Weights of a small mixture-of-experts language model, trained from scratch on English Wikipedia: 6.38M parameters, 435M tokens.
Below are experts of layer 2 (counted from 0) of a mixture-of-experts language model. Rows are named router (the router's row for the expert), up (a neuron's input weights, with its number) and show model dimensions 0-95. Each number is 200 + 20 x the weight over its row's rms, rounded and kept within 0 to 999.
After each expert's rows: a language model's description of what the expert responds to. This comes from a sample of Wikipedia text that the model never trained on.

# expert 23
router,208,200,187,183,210,183,213,204,196,186,194,183,221,213,192,196,194,195,201,189,201,184,201,196,237,232,219,207,196,233,180,226,238,229,259,192,250,193,214,205,183,170,163,200,187,210,219,199,193,208,174,194,201,200,200,212,189,245,185,224,185,234,174,200,170,207,178,181,186,197,177,230,198,204,233,145,234,191,178,202,188,211,187,221,189,198,200,192,166,228,197,210,216,194,194,209
up0,236,240,203,213,215,212,222,198,190,207,211,159,246,212,192,203,244,188,184,185,202,167,191,206,238,209,207,199,171,186,187,205,231,189,185,180,215,223,211,186,206,211,191,251,181,185,219,186,214,194,194,208,171,216,196,218,210,189,201,214,237,196,177,214,177,225,181,219,228,180,166,232,191,197,210,178,210,184,208,186,212,191,192,243,241,201,193,204,180,190,176,206,197,222,202,225
Non-Latin bytes, punctuation. Leading bytes of Chinese, Greek or accented characters in parentheses, plus commas, list dashes, score digits and month names.

# expert 42
router,239,221,176,208,179,169,166,166,181,173,194,205,214,198,236,202,200,173,167,199,202,161,217,212,237,203,206,206,203,200,178,200,228,208,191,179,205,165,228,188,229,172,182,208,218,210,179,218,177,206,199,191,196,205,183,238,190,208,200,183,205,212,225,185,189,209,210,194,221,177,155,230,167,190,197,200,205,204,184,233,215,237,193,212,222,213,198,206,181,204,189,206,211,203,241,238
up0,202,219,179,190,192,214,198,183,184,206,193,179,198,208,216,206,215,202,192,207,217,184,175,215,221,210,188,206,161,195,238,177,249,205,197,200,221,201,228,202,176,192,210,204,186,181,194,166,218,195,200,227,156,253,175,219,193,200,175,193,230,207,168,221,195,201,194,187,240,204,236,221,216,204,188,202,197,173,201,196,187,200,178,228,244,204,212,182,191,205,172,233,151,193,219,191
Capitalized name starts. Opening pieces of proper nouns and some common words, often R, G, J, V, e.g. Baton Rouge, Janata, Austin, ind in individual or industrial.

# expert 48
router,232,189,205,183,162,207,189,222,211,198,192,196,218,197,185,211,208,214,185,185,240,184,226,191,192,181,179,194,199,229,150,192,212,198,197,196,212,176,207,177,239,172,162,212,188,192,235,195,198,203,215,219,194,225,227,211,201,213,197,178,219,223,198,172,190,196,202,232,204,192,186,209,202,223,255,166,212,188,193,209,201,218,168,222,228,214,190,156,177,208,187,191,218,189,246,203
up0,191,212,187,172,186,170,185,203,222,195,176,201,221,170,235,215,142,179,201,197,202,224,228,187,173,201,187,203,198,210,173,206,191,196,247,201,230,165,212,182,216,173,162,195,191,220,198,180,203,183,210,211,184,178,224,202,186,197,164,191,259,214,228,212,173,190,189,187,193,208,188,205,228,179,200,214,200,239,184,198,204,201,195,222,204,200,187,181,229,210,172,211,196,181,222,209
Second-syllable pieces. Middle pieces of names and words right after a first letter, e.g. Gold-ber-g, A-ber-deen, R-ober-t, bel-ow, V-al-ue, plus accented letters like ö.

# expert 9
router,227,207,190,192,215,220,198,194,186,183,151,203,205,186,202,212,188,227,216,199,192,209,210,177,201,245,205,192,169,226,203,191,225,175,207,188,194,209,195,207,215,192,192,187,178,216,202,184,196,239,195,167,177,210,193,204,237,279,202,226,212,192,223,185,178,163,171,231,194,185,170,179,142,221,193,204,198,175,193,206,196,207,207,220,220,202,214,187,192,198,209,194,216,217,204,216
up10,192,185,214,190,194,233,169,216,221,195,201,173,196,154,181,182,193,205,201,205,176,210,202,185,228,215,179,193,188,201,205,214,222,187,206,195,196,215,210,211,209,200,218,197,186,232,179,154,213,240,225,187,182,169,174,177,193,209,189,213,180,165,205,202,177,215,208,173,222,214,210,191,193,198,214,191,199,217,235,190,181,205,208,228,208,180,217,205,211,228,172,213,238,250,239,249
Table cell pipes. Pipe separators in Wikipedia tables, mostly after numbers or scores and at row ends, plus @, brackets, semicolons.

# expert 11
router,230,202,210,215,208,187,224,217,184,196,163,200,182,215,199,216,221,180,214,221,252,184,182,182,178,188,187,201,183,228,205,204,227,207,242,206,229,207,204,166,190,164,204,198,165,177,184,158,227,168,205,177,182,245,217,237,241,202,173,195,197,212,187,204,169,196,162,169,225,203,209,191,191,210,197,193,202,196,215,197,206,199,214,211,203,228,217,207,192,200,196,184,173,209,215,210
up0,189,221,196,175,217,199,238,210,207,190,167,242,158,209,222,211,218,209,193,213,210,199,217,168,180,227,207,185,193,155,211,163,200,195,224,190,229,180,239,201,183,183,163,218,178,195,236,196,215,162,199,188,212,192,217,199,214,218,189,165,185,202,213,214,169,188,192,184,211,189,181,214,199,200,178,177,199,191,220,194,226,190,211,233,180,217,212,180,195,223,180,208,166,182,205,234
Mid-word letter clusters. Word pieces inside words, right after an initial letter, such as ill in village or Miller, ol, id, ack, ard.

# expert 40
router,207,193,165,174,177,231,214,178,232,224,192,202,189,210,234,202,203,209,185,189,228,169,217,220,198,204,194,218,196,202,181,196,207,215,240,201,195,192,221,160,214,197,171,226,149,218,235,199,175,215,222,206,176,239,182,237,190,232,183,190,206,235,189,188,189,210,208,201,215,155,190,199,164,222,203,182,211,187,181,216,198,209,212,227,212,204,179,198,191,191,158,200,202,196,214,196
up0,204,235,196,213,215,202,163,194,221,199,195,194,205,179,211,227,187,174,211,163,203,199,191,206,228,200,210,213,225,247,162,188,207,228,199,203,237,212,206,204,193,222,213,207,167,178,206,180,197,201,218,202,213,224,199,211,204,214,178,217,229,230,197,216,170,224,176,222,207,213,214,241,175,197,192,222,228,212,199,203,211,245,191,219,175,229,179,220,163,238,164,202,198,198,201,219
Second word pieces. Second fragments of common words after a short first piece, such as ost, ow, and, age, ime, e.g. P-ost-al, Pr-ime, Lay-out, commun-ity.

# expert 25
router,196,227,191,209,218,223,218,178,164,161,221,181,178,220,202,230,217,214,211,215,206,200,206,222,191,180,207,201,176,255,201,221,193,216,194,205,178,188,228,213,188,200,182,202,206,213,187,200,191,208,222,172,153,202,207,193,219,191,192,185,199,191,218,201,189,215,167,206,189,213,203,195,170,236,204,140,198,160,209,224,203,200,224,205,249,186,178,195,203,201,172,170,229,175,203,209
up10,248,191,172,168,179,215,193,207,195,186,198,215,185,206,206,212,203,211,184,182,201,188,176,198,212,188,185,208,172,229,182,213,252,211,211,187,214,235,212,209,219,199,197,191,203,181,188,148,217,179,196,190,173,189,150,209,206,214,200,224,215,200,203,212,203,175,182,218,197,196,179,221,195,189,191,192,195,194,208,205,144,244,211,247,228,203,194,179,183,191,169,174,170,216,212,202
Separators and delimiters. Table bars, colons, semicolons, commas, opening parentheses and dashes separating fields, scores and list items, plus the prepositions on, as.

# expert 28
router,232,218,216,228,190,201,194,200,186,181,203,201,251,180,193,214,186,195,183,213,219,154,200,180,192,197,171,190,160,197,186,207,212,228,227,199,230,182,218,168,218,183,168,191,201,212,188,215,170,225,220,216,192,225,200,244,199,206,205,204,197,235,180,212,184,174,211,190,191,209,187,204,179,199,180,214,192,168,204,226,200,248,226,201,184,185,225,224,168,194,216,212,200,185,245,194
up0,217,235,238,190,208,204,182,191,187,217,173,201,214,185,202,235,181,197,204,211,203,178,174,193,201,200,211,202,189,217,190,180,219,192,192,174,227,173,216,192,196,214,201,194,165,185,196,184,192,218,203,168,175,201,208,216,212,233,216,186,254,234,209,224,179,188,163,192,213,172,207,193,189,217,213,172,197,191,224,209,182,219,166,246,232,187,196,184,170,161,186,211,160,203,173,197
Medial syllables after consonants. Middle pieces of words and names after an initial consonant, such as arl, ary, ass, erm, ak, e.g. Ch-arl-es, p-arl-iamentary, interdisciplin-ary.

# expert 30
router,189,184,219,206,182,174,196,180,204,191,165,192,188,199,232,187,212,231,197,229,167,156,210,195,205,177,170,238,213,185,206,211,198,191,177,224,190,216,210,189,204,200,217,192,221,219,203,209,171,205,177,185,190,191,185,196,255,209,201,173,232,198,201,195,201,192,229,166,213,148,221,197,166,181,185,198,190,198,165,193,225,196,181,217,231,199,221,201,186,195,195,208,217,226,238,235
up0,221,231,207,241,215,186,205,188,214,200,215,188,221,224,203,180,230,240,191,200,178,169,186,185,217,201,151,217,213,197,200,189,209,206,180,194,215,198,194,205,211,182,201,202,219,197,175,183,162,179,177,230,178,161,216,174,228,204,210,193,214,209,214,235,203,162,205,182,208,175,214,213,165,184,183,200,222,173,186,234,219,207,199,213,210,204,207,188,212,257,200,198,170,192,228,216
Capital word starts. Capital letters opening names and terms after dashes, pipes or colons, e.g. E in Eukaryota, H in Hoover, C in Cadbury, plus lowercase col in college.

# expert 15
router,197,201,210,159,210,171,209,162,198,210,217,215,184,194,198,186,211,189,198,192,215,210,185,183,194,191,240,188,184,211,180,182,218,218,195,154,248,188,197,197,243,205,209,185,186,158,199,160,214,191,185,207,178,204,196,241,178,207,182,177,197,197,225,199,183,215,206,237,195,201,183,211,196,239,196,203,196,196,227,183,190,202,192,219,190,210,198,152,203,180,156,252,190,208,195,205
up10,197,222,192,201,187,186,186,184,181,181,188,179,175,181,203,237,198,163,197,194,192,174,197,189,196,211,180,200,182,248,191,216,220,221,204,182,207,197,211,219,207,185,183,202,199,179,166,194,205,208,181,177,205,208,155,191,210,228,166,175,196,205,189,181,197,165,171,190,211,186,175,208,162,232,210,193,226,171,169,197,177,243,206,244,204,187,170,237,194,195,199,229,188,224,207,218
Participle and plural endings. Endings -ing, -ed, -es, -ings completing verbs before the, to or by (giving, scoring, presented), plus digits inside numbers and the word of.

# expert 54
router,245,197,206,227,182,167,196,241,197,173,195,228,174,203,219,183,195,170,196,222,188,205,177,190,194,206,171,214,168,225,209,190,207,188,204,163,218,209,196,185,227,204,219,184,228,189,181,196,212,235,213,212,212,205,209,210,211,198,172,237,208,216,213,227,199,210,207,166,178,205,198,171,209,179,250,192,214,195,210,184,231,199,183,233,215,210,214,192,192,190,161,170,232,220,186,227
up0,219,207,195,193,237,196,185,186,206,193,194,222,192,175,187,190,238,189,221,179,198,179,197,209,219,200,182,204,243,196,174,219,200,208,195,152,229,200,203,192,211,190,172,211,207,145,172,184,232,195,200,183,174,209,181,216,174,216,184,218,212,224,229,217,195,194,184,206,214,186,173,202,170,227,216,194,202,196,216,161,194,234,197,245,239,201,209,180,159,194,205,211,225,211,186,215
Consonant-cluster pieces. Short consonant pieces such as c, t, ic, ec inside words, e.g. Con-c-erto, Con-c-ord, per-c-entages, Mole-c-ular, Ar-ch-itectural.

# expert 57
router,246,244,219,178,184,202,202,197,183,221,192,188,193,197,219,198,223,208,168,167,220,197,160,178,217,186,195,214,177,236,194,222,214,199,188,188,254,175,219,182,200,203,218,217,193,193,218,161,194,200,202,194,207,193,192,208,197,207,166,175,207,202,223,171,188,213,194,226,227,194,204,180,168,216,214,149,224,174,212,228,186,211,165,215,205,208,201,214,206,208,189,167,195,227,193,210
up0,199,206,177,203,204,188,184,166,175,214,184,230,185,200,200,182,154,159,195,183,201,210,194,184,203,249,205,211,211,225,182,215,207,206,213,218,235,150,190,216,208,180,208,217,208,178,180,160,208,214,163,172,220,189,223,201,226,190,174,193,196,181,216,198,186,242,223,236,210,192,184,181,195,201,212,180,215,173,187,210,222,184,197,219,204,168,184,168,186,200,201,167,217,180,210,201
Past participle endings. Verb endings -ed, -ated, -ing, -en in passive or participle uses before by, to or in, such as elected, associated, written.

# expert 58
router,214,201,217,217,173,216,199,185,231,188,161,176,210,215,194,216,200,223,192,171,185,190,215,192,183,178,164,200,198,181,175,182,239,198,193,221,201,180,187,193,207,186,192,198,227,207,176,199,181,199,186,164,191,192,214,198,265,210,202,230,193,245,205,181,202,170,214,167,192,201,211,208,157,187,202,166,212,209,207,196,206,212,207,194,210,234,204,200,155,204,200,212,229,216,199,249
up0,182,225,197,189,161,197,195,218,225,206,187,225,210,205,216,195,210,184,170,197,170,171,220,183,211,217,228,193,183,207,185,236,211,194,224,178,180,222,205,183,203,184,218,156,202,221,195,197,215,226,210,183,184,243,186,214,219,192,204,225,189,209,177,212,211,244,195,217,217,219,179,178,215,210,208,188,194,218,216,178,172,208,184,234,212,208,173,177,154,177,189,204,207,206,175,253
Capitalized word starts. Capital letters or capitalized pieces beginning names and proper nouns, often after pipes or "the", e.g. Con-ference, Con-quest, L-asse, T-ahoua.

# expert 61
router,214,200,195,217,174,199,169,195,214,164,165,217,201,169,227,182,213,210,204,233,202,189,229,219,241,175,209,233,191,185,195,171,187,201,184,193,203,179,212,159,208,183,208,189,209,212,181,208,192,195,159,207,199,209,195,206,229,234,143,171,225,181,208,198,194,198,210,183,189,207,183,220,209,213,260,171,217,205,201,234,213,205,188,214,201,194,188,191,196,218,194,197,189,203,247,208
up0,200,223,176,197,210,211,180,185,214,210,172,192,181,173,194,208,182,189,188,211,194,198,224,197,220,201,204,186,172,232,170,168,233,242,223,212,187,201,202,186,183,187,226,177,186,188,207,160,193,208,218,178,161,235,183,178,245,227,217,180,221,201,203,204,178,193,186,211,230,186,180,208,171,192,222,185,203,143,227,224,205,224,176,220,221,182,202,224,196,199,199,214,195,216,218,214
Lowercase word onsets. Lowercase first pieces of common words after the, a, to, such as com in comic, ag in ago, ad, od, op, f.

# expert 3
router,218,211,179,174,198,200,206,229,226,203,164,217,244,205,218,190,198,188,186,192,214,204,219,181,192,180,185,175,206,200,171,214,206,209,189,176,197,195,195,177,211,185,158,222,174,215,186,141,234,199,218,200,186,209,213,182,222,235,148,187,193,240,187,187,206,187,179,174,225,196,208,217,207,221,194,156,237,190,223,236,195,198,211,213,209,192,175,211,208,206,199,199,211,201,222,209
up0,214,202,197,230,202,215,211,195,241,170,185,214,203,180,223,212,213,204,214,169,210,180,193,260,196,214,216,175,205,228,191,230,185,201,208,204,187,180,216,195,241,209,207,213,194,209,160,177,213,213,228,163,180,199,225,231,188,228,170,186,181,201,214,181,233,188,180,174,232,204,235,200,213,195,163,190,199,192,212,229,209,193,217,246,172,209,197,213,199,202,218,197,220,206,207,196
Mid-word suffix pieces. Word-final or middle pieces completing a word after its first letters, such as G-ree-k, C-areer, Se-ason, Din-am-o.

# expert 7
router,209,215,197,220,210,177,184,238,192,209,222,192,222,183,236,183,199,213,191,185,187,169,174,182,199,194,218,214,202,215,205,170,243,184,186,200,212,168,176,176,243,193,183,189,216,243,222,210,202,193,205,172,161,195,209,205,204,211,188,183,203,203,189,183,167,153,166,222,230,220,193,204,158,175,200,194,200,193,229,226,220,192,202,214,234,201,173,188,204,197,168,208,194,216,206,221
up0,185,230,196,224,157,188,186,185,207,179,227,217,191,233,155,174,207,218,210,182,191,209,201,177,175,214,207,234,163,233,180,186,235,221,188,215,195,191,197,218,230,213,211,158,215,199,213,207,208,205,209,180,218,191,199,216,182,222,201,226,205,222,205,201,182,172,196,196,223,185,204,188,205,233,216,192,198,168,156,216,166,220,189,195,199,221,179,223,181,235,228,209,228,203,202,211
Paragraph breaks, articles. Line and paragraph breaks after lists, infobox lines and headings, plus articles like the and a, and some word pieces such as ist, ult.

# expert 44
router,190,210,179,220,224,198,233,216,236,175,197,227,237,190,229,211,248,231,218,212,184,169,195,204,183,208,221,209,227,182,158,222,184,228,201,162,206,206,189,164,203,185,207,206,188,179,175,202,188,195,205,169,194,192,202,178,228,186,158,206,221,236,204,207,211,194,188,188,171,184,159,215,185,168,205,190,185,216,212,240,206,207,183,217,197,188,209,201,207,208,221,204,192,182,214,193
up0,199,212,220,195,212,208,188,195,220,203,182,200,179,178,206,213,194,211,205,204,201,180,166,214,208,212,226,187,175,209,207,229,210,194,216,182,214,207,217,178,205,154,193,213,148,165,197,174,168,232,178,199,178,230,163,232,211,215,151,246,224,209,215,208,178,204,214,216,205,203,195,219,185,230,225,226,203,190,197,198,170,221,190,207,231,201,211,200,156,209,178,218,204,183,223,209
Year digits, conjunctions. Middle digits of years and numbers like 99, 01, 000, plus conjunctions and, when and whereas joining clauses.

# expert 24
router,220,210,213,202,223,228,199,177,176,169,211,221,224,217,230,228,207,169,186,198,190,182,200,205,206,183,212,199,198,207,158,197,239,219,182,205,211,163,241,160,219,193,213,195,204,162,171,193,181,184,204,207,202,213,190,180,235,238,197,181,228,201,192,198,189,184,191,192,188,168,201,227,177,210,224,170,201,210,217,221,186,209,207,220,200,219,212,180,185,223,186,181,195,220,257,203
up0,217,229,206,194,184,224,159,209,215,212,199,203,205,178,199,218,218,183,205,171,216,218,168,167,211,199,207,224,153,217,206,165,224,187,219,203,224,181,216,195,208,169,199,195,184,173,205,196,191,189,216,193,207,240,169,218,179,228,181,252,197,187,209,199,173,187,172,231,218,188,202,200,163,212,208,214,221,182,196,193,197,217,213,217,226,235,183,206,171,232,192,239,205,209,192,199
Lowercase word starts. Space-prefixed lowercase first pieces of common words after articles or verbs, e.g. rem in remains, cons in conservation, m in mostly, s in small.

# expert 20
router,221,214,204,176,200,223,180,217,201,200,177,212,220,201,196,238,247,211,171,176,222,185,181,198,185,203,211,233,199,218,178,199,236,191,214,180,215,187,227,204,193,179,189,214,184,206,217,169,187,192,192,206,211,225,195,227,206,236,170,182,202,207,176,222,183,189,177,192,203,177,208,215,150,201,207,170,239,156,216,209,215,210,200,240,206,219,212,172,187,196,185,192,173,177,211,234
up0,200,165,202,196,213,217,148,223,202,178,205,198,170,221,235,213,230,209,202,172,211,210,204,209,201,224,206,212,179,209,194,199,234,182,189,229,211,199,196,235,211,216,183,223,188,206,200,171,207,185,171,213,187,189,219,244,176,203,179,171,211,202,187,230,193,209,180,187,195,171,206,183,172,215,205,206,231,191,213,180,196,197,209,164,229,208,187,154,211,200,213,221,190,229,217,252
Word-completing suffixes. Suffix pieces that finish common words, above all album after "studio al", plus final, -ship, -ed, -qu-.

# expert 50
router,217,184,179,215,180,166,171,188,199,186,207,196,198,227,209,178,198,172,186,198,218,208,207,205,172,195,178,203,205,206,217,163,227,217,225,175,230,226,198,158,218,206,207,195,161,224,173,217,188,194,214,200,223,225,153,250,183,222,205,176,189,191,202,160,218,231,157,204,224,210,211,181,208,194,203,189,208,186,180,197,235,199,192,208,196,209,204,209,223,172,203,175,174,201,186,175
up0,190,213,205,205,186,187,221,191,212,178,188,201,205,194,196,235,233,195,200,186,190,155,192,225,191,220,212,206,193,236,197,214,213,234,239,170,219,166,195,203,196,176,201,184,187,202,192,195,193,214,220,223,205,243,206,204,213,259,213,183,197,195,222,212,186,221,189,186,186,166,199,191,143,219,216,159,230,192,193,224,226,206,167,222,204,218,219,198,191,193,188,193,183,184,223,223
Mid-word stem pieces. Vowel-led stem pieces inside words before suffixes, e.g. end in defending, ist, ill in killer, iz in size.

# expert 37
router,242,246,200,173,196,197,179,202,234,190,189,178,224,198,224,228,239,180,160,214,193,177,177,173,208,199,201,195,203,190,189,212,204,222,194,189,223,171,205,166,181,191,185,197,215,215,190,195,223,207,189,177,214,206,204,199,239,243,201,198,196,225,193,184,190,190,158,170,204,182,166,210,199,190,189,214,256,214,215,229,215,200,203,208,231,209,183,214,190,220,196,207,187,192,235,214
up0,215,193,218,186,143,201,231,205,195,191,197,182,209,194,233,205,204,214,242,205,211,191,189,209,219,196,209,230,192,199,200,180,198,223,202,206,205,221,201,228,182,217,179,246,189,162,230,241,212,177,195,210,229,203,212,158,216,194,193,184,215,178,204,195,191,206,154,196,185,194,212,219,177,184,197,237,204,222,183,209,217,232,188,221,216,184,211,195,179,159,183,169,179,228,213,199
Title closers, suffixes. Closing = of article title headings, plus suffix pieces finishing words such as ate, ction, or, %, and words like He, play.

# expert 0
router,240,221,218,182,208,198,233,173,198,215,189,202,195,183,191,219,232,201,194,178,210,182,170,229,197,212,215,185,215,208,163,203,252,208,195,192,249,182,203,169,212,177,172,204,170,156,221,191,224,185,194,203,213,201,195,205,211,200,174,215,179,240,226,191,201,214,201,224,193,165,188,214,191,191,208,176,191,189,216,202,220,244,191,200,198,183,211,218,190,244,203,201,204,202,239,190
up0,174,237,167,180,189,172,198,219,217,184,170,198,231,190,174,213,207,197,183,175,239,182,198,202,220,219,218,193,202,226,198,212,226,185,239,202,185,166,213,194,187,174,219,196,193,196,202,181,206,187,186,177,171,215,192,204,167,214,152,215,195,244,237,192,184,178,190,226,228,203,202,221,201,192,199,195,188,169,215,186,169,188,194,221,237,221,217,178,181,204,182,189,204,195,235,205
Digits in numbers. Single digits and digit pairs inside years, dates and table figures, especially birth years in lists and race or vote tables, e.g. 1783, 88.

# expert 53
router,252,203,215,206,185,194,210,193,217,205,169,191,205,174,187,230,235,201,192,218,191,191,198,202,191,185,180,201,212,215,168,216,208,200,179,199,194,180,212,206,224,162,160,219,213,221,231,209,179,219,200,204,204,230,229,185,212,204,191,175,228,196,213,189,189,146,211,190,194,199,164,198,199,214,242,195,199,182,184,215,181,201,172,206,205,196,178,173,168,189,208,197,225,198,262,227
up0,215,203,169,229,217,193,201,207,211,192,203,215,211,203,196,189,223,200,201,188,215,225,165,190,193,186,231,194,177,213,220,238,201,215,203,178,225,220,190,218,225,155,179,231,181,215,174,182,178,205,211,254,227,226,214,216,218,199,209,212,197,182,223,177,194,163,205,206,225,232,201,192,213,227,213,199,201,204,212,219,226,228,208,200,181,211,164,198,187,230,212,225,239,218,241,212
Accented and capital pieces. Accented letter bytes inside names like Gardère, capital word starts such as Un, O, and pieces like op, own.

# expert 2
router,210,203,202,185,196,161,169,197,204,155,206,195,250,213,193,206,205,228,179,175,178,194,219,239,190,176,235,238,196,193,211,177,207,214,186,207,201,202,210,224,199,207,211,190,182,180,193,214,206,175,214,233,207,188,177,212,212,189,199,174,215,217,174,166,186,160,217,188,174,201,216,226,186,186,237,170,183,203,211,198,190,197,174,200,233,200,224,194,169,192,212,221,233,177,185,232
up0,239,221,159,187,191,185,193,226,196,192,184,223,213,192,217,195,222,168,185,209,223,187,222,187,224,186,206,217,179,227,175,209,198,201,228,197,223,216,261,177,193,175,202,223,182,197,203,178,183,204,178,172,186,218,168,218,211,213,188,187,171,203,201,233,196,176,189,197,215,230,210,249,189,192,224,198,211,196,219,179,209,207,206,218,193,229,202,224,183,194,166,213,207,187,222,240
Capitalized proper-name starts. Single capital letters beginning proper names of people, places or nationalities, often in tables, e.g. Jeff, Lansford, Bavarian, Samoan.

# expert 29
router,182,227,182,188,226,183,207,246,200,187,216,240,212,155,203,198,207,190,209,155,206,207,201,225,188,201,178,187,190,185,180,219,219,196,193,171,221,181,219,192,250,193,206,241,194,179,187,194,187,205,206,244,201,202,201,188,194,200,207,187,182,193,212,174,220,219,147,175,211,189,209,217,194,196,208,193,214,166,224,197,176,178,177,198,249,233,202,201,191,213,205,201,216,205,199,232
up0,182,177,232,160,187,172,181,196,179,199,184,214,200,205,190,180,241,207,200,162,214,218,177,213,208,194,185,213,183,228,207,239,228,221,212,206,201,169,210,203,205,184,204,198,185,206,177,222,213,186,231,243,203,191,178,204,203,174,169,189,182,207,208,177,241,202,186,173,192,212,188,182,137,240,197,198,204,219,184,233,181,177,209,222,211,213,180,188,184,194,203,197,214,183,220,211
Digits in year ranges. Digits after dashes in year ranges and citation years, like 2 in 2019–2021, plus mid-word pieces such as mer, in.

# expert 5
router,190,186,232,174,221,227,196,179,193,178,154,210,217,163,187,185,179,203,179,209,202,211,194,187,204,173,182,218,217,201,218,221,204,251,174,207,211,199,240,173,240,209,219,185,207,206,182,209,183,216,169,185,224,205,204,228,230,194,213,170,189,186,172,202,181,192,192,199,169,206,184,194,211,183,196,199,183,214,222,237,173,185,217,199,231,191,206,218,216,246,188,193,167,185,210,213
up0,216,192,176,184,232,174,204,186,225,205,164,191,165,175,197,247,220,212,186,242,204,166,207,219,185,181,172,212,186,231,153,210,184,192,208,182,198,206,193,204,236,209,197,197,204,195,209,162,197,184,190,156,200,213,202,224,194,222,213,224,219,201,204,203,186,171,179,193,206,195,170,187,180,221,189,188,247,180,205,207,215,211,192,203,200,201,190,170,184,202,185,202,203,205,225,249
Verbs and word starts. Forms of be (is, was, were, are) after a subject noun, plus single-letter word starts like p, sh, w, as in "were rescued".

# expert 26
router,218,187,225,233,182,235,179,175,226,171,178,209,201,196,220,202,182,211,191,205,180,189,208,199,193,177,182,179,209,176,210,173,210,219,193,225,237,223,200,173,217,224,227,177,220,196,207,215,173,169,185,232,213,179,165,199,234,192,219,191,178,216,167,226,209,186,208,167,173,203,215,185,190,173,216,185,216,218,190,180,174,196,220,194,240,225,226,216,175,206,166,223,205,205,201,201
up0,236,215,212,189,206,186,177,203,182,191,167,232,235,220,200,199,202,173,191,188,231,206,226,212,188,207,202,203,179,198,201,186,214,179,210,207,208,176,186,213,200,199,200,168,223,173,213,182,165,202,169,201,173,218,176,196,194,221,166,213,213,208,190,226,188,204,163,200,234,192,200,237,181,212,207,225,236,202,173,253,174,195,172,221,207,209,226,187,199,191,162,218,223,222,222,220
C/M/P word starts. Word-initial C, M, P, B pieces in text and tables, e.g. campaign, council, Cast, Motorsport, metres.

# expert 1
router,211,205,168,191,180,227,169,223,222,222,195,209,185,171,206,212,229,191,217,190,213,192,154,177,196,191,196,197,165,213,193,216,217,216,244,170,200,205,202,192,238,198,210,226,182,208,199,178,184,187,208,158,196,223,183,246,192,203,154,170,217,240,219,212,188,208,201,171,184,210,204,217,198,164,200,209,188,191,182,207,228,198,199,224,195,231,222,201,198,196,182,216,185,163,215,205
up0,206,231,191,201,240,195,183,181,173,179,205,185,212,169,241,188,195,193,204,213,193,202,194,213,218,172,198,217,205,239,166,205,209,243,205,200,215,176,211,165,225,209,192,212,191,181,211,193,192,187,208,166,168,221,204,197,209,221,147,210,203,201,191,207,196,197,164,189,194,196,208,192,190,208,216,163,231,173,155,190,205,190,193,227,222,166,197,211,201,190,202,232,246,212,204,222
Word-final pieces, numbers. Middle or final word pieces completing names and words, plus two-digit numbers in tables, such as ance in Attendance, k, ers, 30.

# expert 43
router,197,187,218,207,218,205,204,171,228,217,220,191,174,190,184,210,186,174,193,179,215,184,209,241,217,175,210,181,161,205,190,176,181,181,208,207,199,195,255,168,186,198,219,203,197,162,171,210,210,185,200,211,218,197,154,227,220,181,213,187,227,204,166,204,200,193,205,204,186,148,203,205,189,183,192,179,186,220,226,202,213,188,217,192,187,218,202,206,205,196,206,231,209,241,205,255
up0,230,208,210,206,230,199,200,173,185,185,202,184,222,182,176,200,223,187,210,211,183,187,191,217,195,208,239,175,167,226,190,198,205,216,194,163,205,210,225,196,185,199,180,197,214,204,214,188,224,192,178,208,220,212,229,202,172,239,186,198,215,208,184,211,202,182,166,210,226,211,195,163,174,245,182,171,248,174,203,203,211,214,204,230,209,192,209,162,227,185,194,184,201,170,227,246
Single initial letters. Single letters starting a word, such as n in named, near, no, or S, d, w, plus bare spaces and mid-word r, d.

# expert 34
router,197,248,208,214,211,201,219,215,186,188,198,199,207,222,234,228,193,208,185,170,194,184,206,189,251,242,189,198,207,223,158,190,235,241,189,185,210,184,217,211,185,202,186,202,181,176,176,199,195,204,202,179,206,203,214,201,176,196,205,220,200,180,199,227,183,170,195,182,185,212,202,186,202,193,211,194,251,188,199,189,211,208,222,206,195,195,144,208,188,236,154,198,218,202,191,242
up0,201,221,194,245,212,220,211,213,208,223,174,234,182,198,227,218,220,191,214,199,202,184,186,198,220,226,203,184,198,198,202,201,254,231,208,202,235,199,190,205,220,182,222,205,189,195,188,178,227,199,237,184,188,196,171,238,226,261,225,204,224,199,186,208,166,202,195,229,189,211,182,191,186,213,222,195,222,195,202,215,198,224,202,228,218,191,197,206,178,203,170,223,207,187,229,241
Commas and closing punctuation. Commas after names and places, closing parentheses, semicolons in list data, and "and", e.g. "Santa Rita, Pampanga", "Los Angeles County, California".

# expert 17
router,188,242,209,172,232,182,175,229,215,203,207,219,205,162,206,203,198,189,223,181,183,197,164,228,205,218,177,204,205,201,189,206,210,200,206,152,252,180,245,206,214,193,178,215,175,166,187,194,198,194,203,225,208,195,182,186,232,209,205,227,200,181,233,180,204,204,155,187,209,163,217,235,193,201,199,188,204,175,191,195,230,204,169,212,209,192,209,206,193,226,194,198,210,223,196,230
up0,218,227,211,206,182,165,208,228,185,198,216,232,163,185,191,242,228,169,209,211,183,232,213,190,213,204,217,218,203,149,165,196,228,205,205,228,170,197,170,183,185,192,215,240,179,199,213,196,222,211,218,211,189,203,215,217,211,183,207,193,204,184,216,201,221,197,166,183,219,193,213,210,181,219,167,169,169,172,210,201,200,199,191,200,216,199,214,224,187,213,206,229,180,238,230,217
Digits in years, stats. Single digits, mostly the first or last digit of birth years and table statistics, like 1 in born 1960, 3.4.

# expert 35
router,187,226,197,218,179,173,185,222,178,159,208,222,245,160,191,219,203,217,186,216,211,197,209,211,208,175,223,222,208,212,189,204,224,214,188,190,190,178,210,194,222,212,152,247,200,233,206,197,184,183,188,172,214,217,196,255,186,185,203,221,211,220,213,199,195,208,186,197,206,221,159,206,195,170,221,177,190,173,210,224,216,203,207,202,234,215,212,175,197,224,184,195,195,234,189,205
up10,219,199,240,192,188,183,167,231,195,198,226,204,202,195,191,250,223,214,164,193,189,183,191,213,178,193,194,186,190,208,197,176,177,171,206,189,197,183,215,217,218,189,218,212,236,177,186,217,198,230,217,223,186,204,185,245,202,198,174,203,212,186,216,170,198,221,228,213,198,204,163,205,176,229,251,197,167,184,202,201,174,217,178,229,228,184,201,193,191,216,171,194,215,227,215,178
Line breaks in tables. Line breaks ending table rows after a pipe, paragraph breaks, and the pipe that follows; also some digits inside years.

# expert 39
router,189,185,203,221,207,154,218,216,224,215,172,236,201,220,236,249,198,193,238,225,204,197,207,168,217,174,178,192,208,184,216,169,179,199,209,189,181,190,179,150,201,221,191,235,204,203,172,187,244,190,202,222,212,238,196,183,197,192,196,197,205,190,189,192,219,178,190,188,189,204,147,208,216,205,207,217,193,166,225,185,163,204,200,191,190,190,189,193,201,200,219,219,187,193,186,190
up0,179,225,225,185,214,208,186,187,194,186,202,225,210,242,227,200,195,223,188,213,195,196,191,199,203,214,209,231,179,214,214,217,206,200,212,181,202,172,194,211,224,182,184,191,199,190,161,152,203,193,169,189,170,222,197,221,156,228,179,214,211,209,211,216,193,207,189,208,201,221,208,204,170,188,240,210,185,220,188,195,213,200,211,237,275,188,191,171,210,200,210,223,221,213,232,183
Short inner syllables. Short letters or syllables inside names and words such as as in Basin and basic, y in Keratinocyte, or in Memorial.